config = dict(
    num_hidden_layers=8,
    experts_per_token=2,
    d_expert=288,
    d_shared_expert=0,
    hidden_act='swiglu',
    normalize_top_k=False,
    balance_bias=True,
    vocab_size=32768,
    dataset='wikipedia_en',
)
Below are experts of layer 4 (counted from 0) of a mixture-of-experts language model. Rows are named router (the router's row for the expert), gate (a neuron's input weights, with its number), up (a neuron's input weights, with its number), down (a neuron's output weights, with its number) and show model dimensions 256-383. Each number is 500 + 40 x the weight over its row's rms, rounded and kept within 0 to 999. Numbers have three digits each.
After each expert's rows: a language model's description of what the expert responds to; "raises" lists some tokens whose logits its average output raises strongly, later layers aside. This comes from a sample of Wikipedia text that the model never trained on.

# expert 15
router:586547534498507529511556522527501463513485540522458517494494458470524500496421458522467521483489618475444508562495488575499516511581439468485482501493496461520503548545511452566490509512556509437506464436481490487452538538505495491525458504503485515536447504567512499452560488490420501487488553545428481545513480544477552524497483482474514518513512564514495548514488548469528481568562
gate1:509525429554508545574493518509534529448515527530530517569494493500491520533534470481549493472462429463464574527492503527487466505537523494511525495536486440536486499487451494487553383521549544525523516571476503504535480470517473520486484584502523439452498408516478485526572486509584474414501473493585489483490567531416422500424488509502502551515571496431431511492499498560555442496534
up1:493467603474500475581549510508596457473505478566517592479485525527423553461523552515521518547472538489546430451489490454521538507542515436574490529487544450479487564424533502424493418461452491501461549502536524533518403530480501522521476553537540423561463495513465507469535517476487563511466495495481497534428516480506485507466479499525575510555491478481504583495500504462517499465501
down1:501547518506565422529516534466581541456452497567485524510482464512450510513523458443468457541503470455468559485522518478519556530468492490578468464509507533426532480608579525544460544555535488548510494537447452530479509517477558537477532484520509462501458487516486491523485537520522568478510509477540442492503429532525492494588481494461488476448502512529480485484414568504552484560529
gate2:457497473486460435564432549558436476498531487462512526457507494526497501459494466452441532485516438467498537533528441485450499484501473469479540471504448504560535515457557509476451496478560537492532451518487502518554517526465555511491503455535493507476474460498487576493447449500593511402573488476625523575509447566524514440442499452476498468509488501453455498449540473516538570518539
up2:491493570516525591507493455521485532477479522522432464482490502558458576448521498494492478486475464478490493421466427469496520491505501433503514448427575448498547497472560585482528481534486618507519469501536507509495582542496558429489462465521461537483495512527550468583401429500514512491590562444501511519581569457601446516503569457492481447469458534451532484484520462535538519467412
down2:508511571529487440453488572488465472540576477450477491453514433500491482572539470505498493549472490494498432540412600456446572463433480479545521524477598535483452501525423498492477568353432468485554498514510530459443489538525513492503508547588527466508539458420509469433507479460458445533399439574527559472511486557440506556532459481552515506514460540535495535482492488524426521515487
gate3:514504492459515473435424549490464480510485519528463484539488533506554522440531467483503471427510454445551474463479604494467479454542515492525533494464546510534538524531509520441503483517528491557443473466472460490542464498495471522507413455494407549507495451501465494462539512476507500471470515508501513541487472499476584539480444501472488450425562456496503473538515550547464436520466
up3:473484448436501482531536505529475531432489584467534545468439471531578513511555546455479498484435426508497462565490542501470500517497482504466545475459464495507556472508461464509532535567509514492496529536521540557519463478481477487453526484516553547512473524494526538480521445500533516522466568487476491505479522541540488533478504544577530455521543540474540511510545508488473447631462
down3:469561471461465594520470478483477505481490455503536483562524475508480562592486463516530468497499486439496545450482524483455561465493532470461557485530533523549516532559475512439459514487413513482520387532515393483528468517507422495529435466528451551485507533475456481486542550549465450508590495446490519524475482554501541466504505507541556483443500530494580498425496488436502518414477
gate4:491433480501487429518455469461501465528538491494485508532505523510438495498568515447470545509550599553461573501504529521543439498471489488461535545448491487585482427501605418515540491548510436521448509497514559596445531533458535506502580529421595498485471494469537520505524529506492568533527543507504541565454551531440536576483432544514396509582436470504450460498526471431582492505568
up4:454519553589493473536470428489500548472541518498540535517441461521478487438488512477508515583546459484426549519404502536469443404536513452510540481500479513518510514525541418461527502463551512501547505500550549506484504469469433483498497465520522497521423511521525511512508478543513505489506506537571477522439500522495511522451548549488470412498449459560499511523536442585511505525495
down4:516542544567502524534508575494513533520508467501501501551480547451490516578470507591514412544446442414514519445503441437506536474494602524492562491523526523464499549477454481575542519492527462509483515539522441471468490479501453565486558492492540523456436520548508527497479534507483533473535501427462493550467505588581543492527479539483531475467557511487568509483511487515491585519472
gate5:466505425516425502527496527558504475472487596493500546532509568507488412508438444505497456476443549579526555509473508452471547479529449519462538452472497560516532484500489536526521528488550412540513543430478534444506468468513435511491485443504544537469498523472471513444555476429484467525530459539456521435583444517574439452496467531590465459514509485499440561496569500539546491497540
up5:591506528489552539509516486566459488471502491510506536506508515489453508539492483410562513626477587502511468454478457546533429528515427427482547496473558457515466498510468458430500518540472460503553500520402519478540472480518574464512477541497499489530624511504482507538483471481488468454446497518512488502450556444464488538518483491471475547387509540532556432519496408511518463524513
down5:514485489560460518545531515470546461543482508548513482556527423516479506495485449516416524520484455627511499493556508521462503509531480468506462473468499476524538529464503463497463436472521534515519491478459488442394503541430526487530472515478504490525527513429590509492461596539479499526537441479528455510532586549441512458506477471497471516473567531466529477540467468490465480518540
gate6:466507527434494495504563437479557538500501480492470432491497579546453569491530540532442534477498418472509483507571520522497510547510494438486496451533491453566546511397479544433555550451511480508492462474471476461497558539521443538426413447481475529545543458494572518467483515504500517422475520454488532544491475573482473551506532488459538526417561572531522465558581567501570487492522
up6:533542438487447435498552491482508548554480600560470465469425486488527477528480608537433467442568486519451509491508437439475609530529424505522510465456516420505522539475490542501441483536460493476473465495481565482537473517495450454437539484532408503478425521487435520461459497527437494500461505477434577519503532524498499470435474481493482481502573518495476469530426416553550528537491
down6:454519513498554469516480519491479442563532541486483529511516506500517458524417461537507388505565458491560498522545457514515463601487578478444441544501555529523445462549496486482491586515554510546553426522421537475503441494555524488493491520502541495475465548491537476504459559465595488524496517461533423535556466476497512502487524525532446509517549462490533461555470432502544522437509
Description: Forms of be (is, was, were, are, been) after a subject, often census percentages, plus opening parentheses, == heading marks and line breaks after headings.
raises: "\n", "\n\n", "====", "==="

# expert 11
router:494585521501583503496533523440534471466504516477526541551544446494502495519462488507464536566512544448475487527508437550528608516492426454497456484480549482580446484547503479501544507491554543476470463496447551486450404519526468530459498460448551531529414494492512518453493525534506483476540548525494482503511436535502494469553472484479497515447420480497555528489489511466494485517542
gate1:490471487530513509451513508540452500515505545568468471514528561461563476498497466513455445491484492480439536503541456434509552503519478553493563520492441507480539460456565464564524579445419589542485591528461533466577454553480506421516505535509495475484462534494478502428508534503513490497453520533523519462514543501471428517575532544568515526488589469520496455440487521528499481487488
up1:507474550557490520518496448489494502482539533484451465488514534542484492566467529464573490471472525429493497513587400538474541514506508484568506505552483461523529507460525564501549484446577439544524476502567407488473413557550517490470455561412496520559542494523431483525460487487528449489572527443491492532595471467503543506512536443534435473477491538395434536482543437549445435496420
down1:482587496555467505501561516411516487455491469565478464518477517485516514471489498465564440511475471493571517569463456553514498478502446510507467475449497476490536436484497458479371492479498540559532515520501481534530483455454534466511508388447483532473457486544478461545488453388507513589473485549404441508536511449461490415532482510511509583471482538504462508452490501549511511474481
gate2:576516501493477488532548495470490479384520429481514481530511564567501489498533492494534483411485553466507476557477461509569537441478461532510478447489512542525458453493538505483519492545512462548455466542505459558462570519577553474589574496494498577485482481555501498467495471483479459387481496503535498533555468459540554521528501475521483488467526527549489572454547460517481492486459
up2:485525493504565506453456484522479501448468538481539462514533537484486573566417521476507514538575454441494560556512484462495525457476464467474485439395457446501603504459499479453530488538471535470473528456482517489587428571472527479544457493505441531481468510493489521535472463490474512559501523477508463522562509458425368466500502477583520589492527475568462559521495470509511517501523
down2:459523500453518529529551617485497494456524555512482460481485467457465503512471607543536536567527499487590583537496514524507551534532540521466482515443485485539559485560477595457485478537511459468482466550408427494504527507420481452527481458466519462441494505435543494426539485525505523547500454475568429536552511449527525507467541468490474520458532504543515527509438576489516528471495
gate3:516547472448473456517524452414479476510538519466586456562507450496478466537486463489545587451490483482491529454509512528423495475542527476499414503503447525513517462492503543484434510464520523489529536403486554542437434494466533489520455436505478556492463515470449489389482475540464532551572462498524419479464512519485458458526508425518432490452522508493518563501489520462545479536533
up3:469460527488543483532533452559472479530488502514441495484448451556484482505411500524499590449482528553478455543555529532535449536462477494491486503426554590549400485442528496516507457520499571533475575480587506554540467535488484442593469425487503497490521535502506553446497400515436473506532487463504472495501575532530507553486458473531524443510600408486490534541502481512615451500505
down3:522493508514472471437437475536488508470450461565467495458467524481495453403417465507554459509496492466521464482485501543541485506483497495461436458481473437533493526515506463579404528495419531508517498502453456536530574481477446456496497550534443524498539495484525473576540446412458530523544496508437538512418512485566524457453537471455571460446520520532442486534553511544574511567494
gate4:562504510540567462537517561466524526493548476466530538431540457470432506565502460577486523522525480484501495522435500515493515512475494496477432494501529496517519485492487481502545469470514486559501532510456502544497479589488436552595455494486478502506533579454479558594439495556488549499508589482537483580526523506458576503490498446471501426575530439581491484545474456524513405565481
up4:507494504539559581506480442457507458507402494497441466457434483563434509491509509552507505519457529504481502461450460476502613494522511517471508467484554464538487544471418507512533404435494541499505480577464493478479497534505540524525458513467528544470566498479475603502450556497578519604479483491482490508463504525520523491500553503503549491479492512545456499539507514571498405552386
down4:462488556498435551525484482524519439446514481457430498539478455495486442465523475478510487518479538493483490525469494558545500579491496512516469502543514563526538515499468498502470478433575516523482399508500446542511490492523533465524439544526487523429455502462509548486524509520574540469523437510526532531450438555474526561486502478479433547518557441467394502480490479539510481542487
gate5:520571476388509504494499469558454479545526516557450457519481501500540478524538474519460469571546540533531488493526489543516465501505535542519460532450419508435505503456506499537523475468514535492518527530462529493475441475486490451558519474494530415472469472506507552556475499499460527511482444502484501453488486444521537595537488527500450472513488436431466584487547433529484531471554
up5:480509518507441627480484527481594537506474534467530535577460483490485535517533504485550521460541582526500508515476432468528525527471528476505539485444413466490567458479519480540490630531475527500494529466449559450508564551433505488497602517484464439513456506469511535576513489513499470404522504465453440573500467459577487504503542535505499499515516484474496453467428456511478524523464
down5:466500513485466471527470461532487526471537398529550512493484484411565431467496533523497517523573497486565402474524523517425493542512542487513508436439519509495476523514535462504540463475472523491492451566572453521547490496453581520479476568487517524464497549499553515467508535481520520511438554510500561497523518466466489427497550523539496480513507510430472525508465557488467470487564
gate6:518485463480602452531445485585505501476484524456501410483467503499457574521475492501414506481569417452482528443498441480577514498478576491469465496461529420516462483503516501492399518494500509505490476514515462425568423474549471442455493400495448542540482516610472545566486518479487526476480510425538476463489475493464533474528517556520480448500538550477547535509479503460461498520494
up6:476382531486469512496514503545533441482514448558503479480521518509547475493568513488482514552561518575492487465504517491485466487450498476467446480494480613538433482451479483532447549479551536480469441554518508549519411470459490545499555535524530479595522451463523481466517510457546460481600454477447490481522500509535531475498499498554482517570418573508519487501484513512498489476480
down6:480473531529446501507567546449540497525570546536505529462451529527518479470509498524541499464543451541507412600416508494496556473561439549470521487541465492448582498505506463474508458521521495508502473461495530479453470482473487538509493578491493471489486489462573473514475520488543396488524485522549448473402476457487498516534550447397468519492484467526445518469497559542493525460482
Description: Past participles and verb stems in descriptive prose, such as used, built, published, designed, plus word-final pieces of technical terms like "ut" in "pollutants".
raises: " at", " outside", " to", " and", " for", " across"

# expert 5
router:489606478509460544479547498466492467481455552422517532477487517491519483584453500518492556544502567488437480518498454524505485487520445428486434529519564479540470454519481458515517535527526571451468510469473564525493442508506497514473488483499544507555447486575495521470478503550513484473538519505471542468571421523532490456544499474498539500410520460511558500517541512483463477499536
gate1:538509494509504519479576489444510507561479470535467478483457498511543532492560508491496481557548538500521495457476597577575522571464440533610497536518553484485522501596495458496547480545522509480487469510515505495447474513536471466491516541485498514501476583514562494520495512421545487497583498495574547497561488476479559532466562481506511494521562458476482449553564489486553509499427
up1:464540442450580504505490488431504471545523451486464517534520543461502577496535449568578528496543512449492494541517567553486486494509529458501548539541479465501462464532531506521560457523528512503521571459426491521462489502501460475532460540505500531464532567465550490498534544482536470414483508478546457467440517465527510515494495525441517620491485447456472484543526498420527516477490
down1:533606462480459498459543415398557549538474505479566499507463504517558534509495497433488479556568538468441503479482474494577486552514428492484505548418520492483516540496547519471505494554516510439508500542508558571475444489532547537463490539480438502478565507509454524498460528499474508479486434398515489467511538483456516522513541600532512469574478585462518472542505490546449498522495
gate2:491513501575469446620570544545459548512525467483501508477489555464504477470494460462553521506496493483479458518520439523438475490541398524484505496457476520502538556521477523531460508478491533510478513460547441472445436481562476500447492599429474456464499493485463491499537465493453448470573519521500504484502492532474480570546537516517464490437444508456458524468509484501510505588498
up2:551543516503488564472504507509419526464520518549493517480458486485539501453519500467484502477462395426529431461524423516510524477504576435542491478508450546439498435520454527524478530502532487534508472499536525611495529506462443458517526475543510448514510463452492499492434477564501485393470491482522459495456519474511440436539477452463471499460507524514477521473438503540487547531421
down2:498480529458599502435511496469582557524440577512579509493530498455550520465496522565470497502497485533474531534445552487488578501523534533512536584497484382552451478516423572419485438541499511520533503537447459425509465562525556492469506470483464607504423526491507544496508533484426529549474500501488546526497422502516531512550489537536502510563476525426513425577499487477538466439462
gate3:397505526413543486511497484529460592538457442496576508530475505528453487559532554586497551511481516454518498514516498497556468464466464540470523503553526452454515503400478422487468547513508502506453434525497546432473530516520411482489488529546415423502507455468538568412472463485518553507506497475527506505519526510481496574517419544374483509495532530485472560591470508511545521490446
up3:446490439497528478554533433525484529419514496485497540454539456505575536575557528542531548479466540468461490552544435492457567471495432454416537517591460501534457462566449514493476496550505494479502546510507509533530497451477549481531512541539484436497517554499499489445473453461528451508522511524532512446493523536497475529460510399501427433463446518465487530532484563473400539491503
down3:477511498524493483497604470518520564405486513527579425579414523468524434528528504494495481459460519480538529462492457462524471524481482563520464452462457571499501470527523516582493443544585572523487488512526543551471521510562561489491513550466533508461525481436623478568536459443560514467482472509527471472480417504471541511455494547559501457513486498529529497502529491453516501578469
gate4:480515528489493500506495556481537493422484505572508472538481463518515539595515478455509550480510519533539451554504563433553474408414427503473513464434574463539451509516531457503462443476414506478517451491417488429536452539500454537465469495489534534517477449527479528562501506526421492540525493521509512529525509441467499467605540469541526506539486517501547453488545498577501472513528
up4:451451507594458466504506507527547502541563497472547523514596544504419456527544504504498446492397421506466608530467524471511468466531528519504525485516513466512438591500502491447480545504451521536530484504520555597522486453489488492471415507535435488551510488535459524504521567567546505464441472412491564537530533503486511467503455540468533457485415546501525494519557439387495457371541
down4:518523445496496544478492538486494535549437424533512486561493522477469483496485451567461475575564541525469523560534503482458523532553513516426484414438489454494526500563523556400476482560518475538435468509462550460418603548475472508442564413521496562518495502557536546476461477434468539495527524518500423569437537521480444482538521570578575569469533452450487498510541485517402484541497
gate5:415605418458493481466504518521423426565430538433490528508463552602488537539535536453497514501532478482546467514505519501488413479591523499405523493524477492505567559468523464490483513412471550491513507481465475522427528570466489449471479547488485516455536476542499505522603533499495532469567453501476583504516554514532512514476512465481540549419520521520555490503496529546427451512576
up5:434482419516511569527492451520387471478456461557526510453533469510533516468506584407475431418496426488437527500480416521514525509521484495458601527525575430507527513549547550472476477513480486450466472470509475490506518486444513435483515475516505528566533447508484486539473523490527520521512586528473480541512577468539474502495472450486482542513470466394479543584547519497513531512444
down5:466536502574499523491501560561517439520515540430463544576543507531471471508490498414476497525530457522546495537514482580535479480582440545460504460442506471518497532576567529485506539419483493471482509447559519496531468479491525517480519607470455616437506494562513447510445534520486448578428461423484551559469534531492511499528508517495495474399512534467521512472470493485460473479535
gate6:531479442485539557440512532516445473502482471540578480469481486573409462616447495435496576533501503449505464531488497510492470455532509573451469451496459490489465480504505507578524444534464531544505458481484507450520511540414544595491481441515540461561464512480496559480451544527536485487492442532506521553488528488561476490516455521426515480475560466446549498464503507468568473433482
up6:563429515521501531518419480534471452429670508483455498468526498428566451472578510553501434504513464471460492433478459471459476441557512496574499532492481464560478604494463476523484552542575545533480473492557516477576504498507516514502483477424458479531481492449534485453513549525452437540544540475507435534519511508481503416464555454555561477470477463491512430527536470503481520580493
down6:526533499505405555527509516472507458508501497496496513535460485469464468557504443556531554566499537512445472442480435479462449558548476496517492517522427529536518479496495562549460452511540418479537474423504522456548519628504473549525509566535517509545513455494493488568483439526451526503520502499478489556535446511491491499498477543481612496561511492532585565532567539489515499492542
Description: Common nouns after an article or possessive that name an organization, group or work, such as film, album, band, company, airline, school.
raises: " and", " as", ",", " with"

# expert 6
router:513550490474513518579523453510486518534514501468540473486465399459488504552448553576513510493499555446480464595504423569525530494535445532460499437547521529482447506518532395571522460530521589473511529487497505496499532481504496489425471518526524531512426469520513510486507530488474474526504505521461580507563484526490512517497489504498453449428513487511517494518489466473508505479531
gate1:573571497545492466499514503448489541498557464484498474538473500439421565529470484542468534495575538418448445536537440473454483538455527514507511544484527475606582500494500478553511503532440520485493521478485458517487400444467507496492494583579525448470509435468544482515502465480524561538497488451538481461521489479453465538519512521467500510504482590502533504535515552498602472481481
up1:534449503430491462498448523430570552481431540497438477491513502490509498518529508534512427487511489498529598517524442507425524508480491460508468475491492508455424499559470555487590524532511487443500470515504504532440522492459497504521493559549508529588502488547447516491516515450485563457517554589452524537513553491554469495563474517417485437490508430486524463523459483541510586472436
down1:494526523492458517447508519554451500475459443542451503533524562583580496482444525482521489490507516569518435478532490462531498442587521529463485478522465477549477515549441574489493492495540491533537565476475504491513502451535520446507494453478512482467479575483489462503494456428576504488453421485551475481435485538473509433364543489541608541449478503532508457490466475476415509491457
gate2:503541527516528500515464563491552508440498517493474491478532508521518482545515453563468547482506485488512468524544526533585504475575538490555579542490479466405482499455554484526528538453509528551506456493433552455512561571467495544500529525444468471562481464489454443539460518443505584573478511439518488508564502490467428478463556496510544501512466516533558433450508479564498445423574
up2:434592470467573425527523481434468534486535495491514480534528474466511554484563509465472434485463503511494551467542416411471530560574427516485515499469590518525538547479554458479489524528488450473517463490552474488550487522522438450573479400509545583545602555545452518538553524522534433462549530506466451585509498455511529533540542511441483487503513535461496554523514513476494494527552
down2:555419573432565490565522529510498518574476451509499517493628546469458575485564464550525496509521519519572484554495456516480423490540526467567491497440499501574514536484518467495543459596545506502554475555458459458469493451480504514442515556512436451533512474548534420506539513446486536446497528470525470549458525581534511474478448502446478459523504519508516498498434537508481466569479
gate3:506494515455454507516522540491509459569485466573482534514462572507529544375529552489538467503523520574570534430517518542519551502503476516490554515558520459502469566468510433497515481440539518528492436539444469481525517531587488484516541454463523532467459454544523472481478531571539529464464505489453536482527480559530576493489532488500531482462490466467496443517543505440431439481448
up3:545495550562506474535517487499438529468463556493517480507487441509516490515527515517475556486433585430491510500517486501470485593525503503518575468497534491515494514488487470463555563526521473431502505537493502484520484497515497449459449504530565464496568428525450525524515477501468542444558497596414483456525492518503433453480441486479482452544509528436435498518429442504459515506527
down3:445507567532463533534480524495546530531495508474466551508494526455476574451463456447506461499537450508549458525537463503511530490559462542557491458488516526489495496498584568442498511461451472501457468501498505431483491547531434434471530536488543460513538511449487507499506469528441442558495472478507538540477513543498503537461585567539500509502496460499461577437484552476544509536457
gate4:500521501534530435475433430500454502460468481496498455585570541431462534535552453479547503502427505452560511536497454529493488486449412586482441453523425557485469546555532441490501477562453481520501517434471476520503425460468408511482478453477468503529594473450444479476550474477443510487485587445472481512450512392490506478511531521502513511499433575574516486513501429486536488517525
up4:469503455564478503568570550498514471437542429502481449515548550507534437538471472533442468443535466516518489445431506488489482518457532527510543511470470513571473490492470487514480512438450502614564563490475523525482464458531491466491525518436513543433509455444392485511421534500543509515460536597518501547450442504449467460580474519517487522446489565536496542574525553531525466506487
down4:515466524524516509406499516511494421492523518535434477547551496455514529520476474526450510617513532490515463547551436493559519480544435487485466456510495537540502509515492393446468519535491554528519484436424483499493447518541571569501501451555473481542506466504492487467508540522493569508436515438537417458445519487516508532498529428451461558407442474464552517488518520522472516537513
gate5:561557547539548582476481571523575502506533542587576480573532430521535511472440524474503479448570506437539546474518470536565488534458495527519604499516433504487525516561517479477529505448523539531538562442428521470485494473573507540543523579423500486504471468502530528481408468537495559579507570520519505493505478559464548510492569510518462517469522505499475567498459475516507504478540
up5:536479439558480460499524447534462447507531486436487461525575428457438565509532451535528539451483514431518478554445545488486419461506458468536485530396448453496531486527492532518509489563479468468509566533582508481438487560482546469568500556508547562489507452472522581490474517487577445463502507546500487530541532573580444456510486430549433505550557503576521498484516527491552513481445
down5:468616528539515572491516548432502535489462553465518531468473563483480430500531527440517492497494465501424497432557469544513493516476516479448548481492514521453498477487532503515470493412555539569459560458434488542511471510474503474538521536457494574440491512462433575512507537510428513446485527543491499505589432561531520468495514494496492482402493455496414478477516486484484524464464
gate6:476496472431538522459520504510527494539531484526494539469497507490507481451539432513537579535499485468471516545550469523517548525406524583487530491503554523480445554464538490461528539486565541549485483573485482526456463485468479510498456447475451509474490474534525519459459512514436556577478565498570583511504555463511457518445554524535492511502499515537529480528515507460517465480526
up6:522542581539517448501562413478541525552496487473446500533564514513434492441509602534449532548436492488499504473479473476458459484493530506530528546449546514424503477491515484523583507480521467470454487486458409466483552569488545481515492505533508490470519478509479552487488518539431458514468500527434482586562497557508481426541477465436541525477496473469435544486528549524455545473444
down6:518480413510487542475503517464475456516557454441485514463515439484500468584503551458455518476456502591473435541506470476517510544492477534511477561451487498509516503515435525476488476518447499538502472529503465552418538457459508469505512519468567481572582482532561524449567566463509504485522461479413547536465489550560511491479530422455460510533491515459473535450546487420469484530493
Description: Line breaks, table pipes and cells, and == section heading markers in tables and lists; also spelled-out small numbers such as two, three.
raises: "Personal", "The", "====", "History", "|---|---|", "=="

# expert 10
router:525528496530504526521466504527463442488502516492499510508495503482455499540509531475444567517521590473431554563460498520490499490505487481523486547513541509486480530519457465548411470544493611485441485476451536486502514499548488502444481437437503504530454505529515593488507486509474455454538557544414513502531470608512520414542511516533444495459481479498495555481480593494497482536536
gate1:517571559508544493515465487539581435449494466505481471496480487483499433534538495485480491521554507497414553561496441555510527559518542534511525457569503503542461518557541484505494566487618398555529494551475516496513513501550560575415474485469523456550482507442452424536538461453510486478541461515524460509507506503527514514524529535512534482530439534501476548553472525464519455609458
up1:509582515397474459504485429561469574536546454544511531444551519502491471453478508523519514455444504521573472494488510513532508476515511500441441436450543540487521533524429494562449468426401539461454503519403514427468512445429500500533477429479490530504529476509538526499490435479595493481547444498495432503501607589458522519500514480478485512469541511505571517456468494537545535465470
down1:526540536459449474435512527400562513515496505511425566505562571587513531497473511518593579495520516599550472491454535468535605512505472475439474526497520539530452419476412543437424487448422487443504511509423524503492414482501486490465492475481466493548545495477449570443509535510529469471481463534509501535561544545470480510496520485471506540531513492460529467467508485527537556431537
gate2:530466462492458475502486548522490452525479494476539555486450498511513466516561451494529529462532527497453521548524550502520483488517559588535494529459476496482527539536567506578514499459573476475513470545545477498516494554522463532514434496553518478556496487512443513491534465441463523452552481405455464531508474592452507559488479453450559417506495524506478544517486454540453553456526
up2:457483536480495614484472494484516525542467575489515485564498432491487510506517511535549447466563457549573495543450455371502509491496512479474496451476512539488509494480547457524486557476469566497421496494532467532499494529453482514494483456542533562521539471400475567441431503483530535493479493539499589468574452466487496423489528516488544482484545448511519510514561451516440498556516
down2:494518559492417599535495480457455532536468541535567457479571385559509542522447500529509553528499504433491496481453483495486502544442511516476422469484505424444492473478479483444508469492455492469472465564493479479473469548453554414534504527504487543451527433453442482470557517503534528572478537432468465467440437524525611450476506490535461558453468457464449518526521557525555551567502
gate3:472564509533422547486490485426528500504463536426515448534503561440531527489454449494498466471507500510551495476519459516542537474551520489512480521515471489507499451513455519467468510543467542543481533518473434485457473493535529458467579570526500427450522487469446465477507558550572500451475564453507533561476521538511550461496480499511541500461459478544562519482467483528486481428504
up3:505442431548476518452501503543472514475511505501482534477497519491433522534540539531534517462444505496539450534474482527485517538487509510488502499500497551451509571426499465505531494434497506473555593457473502542531443468572445460459564523502438462426510466502476476453499531439581511500487515520448533479502397539469495438483516467493506521418450551455505507467569494518526462532464
down3:489528518488560481506509479436482492553496533522511476525513470533543512487501453483560523508550462468470541469488483553462428537453475476434479553478556543489442469518619443532565489559562583422408493510479504559493459507459426518534543492491510545470566429459504449573427495440501583474527476437467470563530516536548434506450475523476553517586528482531518454489526506471457550545476
gate4:524566505477501448477546552420496440506545557466565500436478543547508544503386486449560506535457545381456463441484490475502580513517531465466574511512496520519507529445536485486503496488505513501495472455497435513478430519499511529519463481505498559504482516488516487481497447564530446540548508488459534507483497495489514474498512455507453451427471492510549528537479495450495521512507
up4:525548506504525493452543460558481479467402449533444450459471472538421504478485459496499537474462477506422492415516488433535474478482473506488440478462517451525516503509480531506533516506515508476565546436467542530515568467475490536521483456512492484519492546595530530426485457543491523484480567566494454548465495576554461449579489532522504532459525512534511473487479466491520460544484
down4:537546499482501562485597520497533483538543540450500502480480470518471554506511509459534502577458537440536482524468497537510503486519501473446553508466496530464552486423521519510416567484506476458508505482526470492557475486524481497413478512475472451513549496482571471510558459509530463515408556525495427581513476451466476572478485505407405523532515486479531434582519552459570482525456
gate5:471523448512475520587501470495490537527505499503495508537528410514457557516502533512521519565514548516536518586554513475497481583519508546503482516463561528556481500505433519492494452505477426472472569556549493545576471499458492456480441522540513490532506500585523535501523442472405473479465366447549511513499469402495497560481445450518483458457480498539482523492495507461539446505452
up5:499470432463490537516514517479487630495545483550578538515471587465537550434488450470454461435484472491535522565452587447515514409529423437540556499511517434461455472477541476486439476555450506508438536503496456490437503471526528515470543486474479455506515421599510409596495506539472511451521541481424489522502497519509451405467579472496535421510496486450503486468558410511476507511491
down5:478462503494544532481512547574474485500515506524493442522527546577580479454487449511495515431559500530444526458490499507555539517578506458435511559437488456458519465553415465506472472538457529455543487470450509529496469539440568457511521458517541546467517456500489428469527533493466558553468522494419438446533539499469473465543522483460446546552463473451551602478510462562474524478529
gate6:456546546506482523577472494566476432501431474513470502499531521409547408586530531514508412407528498507501493510571473513487484563507483483516588413588540479524450512476597508502549516481533426554454577513477504551539491497486481461525475544537498517592491467566523498465460488451517552512524418481515482462450538523534459526471528548546478467533487485491466506471485533455485534475449
up6:499517508492458482563484577470490473531521479526538495504481520438487511547502487486589467502431537584460517513463442500417572500388448523481516514525513518474569504496455505542526461524493486413579464497469479476481458492524456499470446588544519464476500486480487414453491513525445456554500549485451513497463526505511546461523492545453494488528486520432506500491547508447500508509537
down6:539474541506432572553440463503501504509511506490449491528480458495566532448503519474553499451521533579499499474493475429538435552483537481558449490544547452557462497471464497555522511498468533486512479478528461503495553532524526553443539490483530552545552505488468510509550574583528494523534514550445519496496571439583530527447520516523422524447514426509456467482526550468567514521460
Description: Sentence-final periods and closing quote-periods in prose, plus money amounts and number pieces, e.g. $35,000, over 200., million.
raises: "\n", " He", " However", " His", " In", " Despite"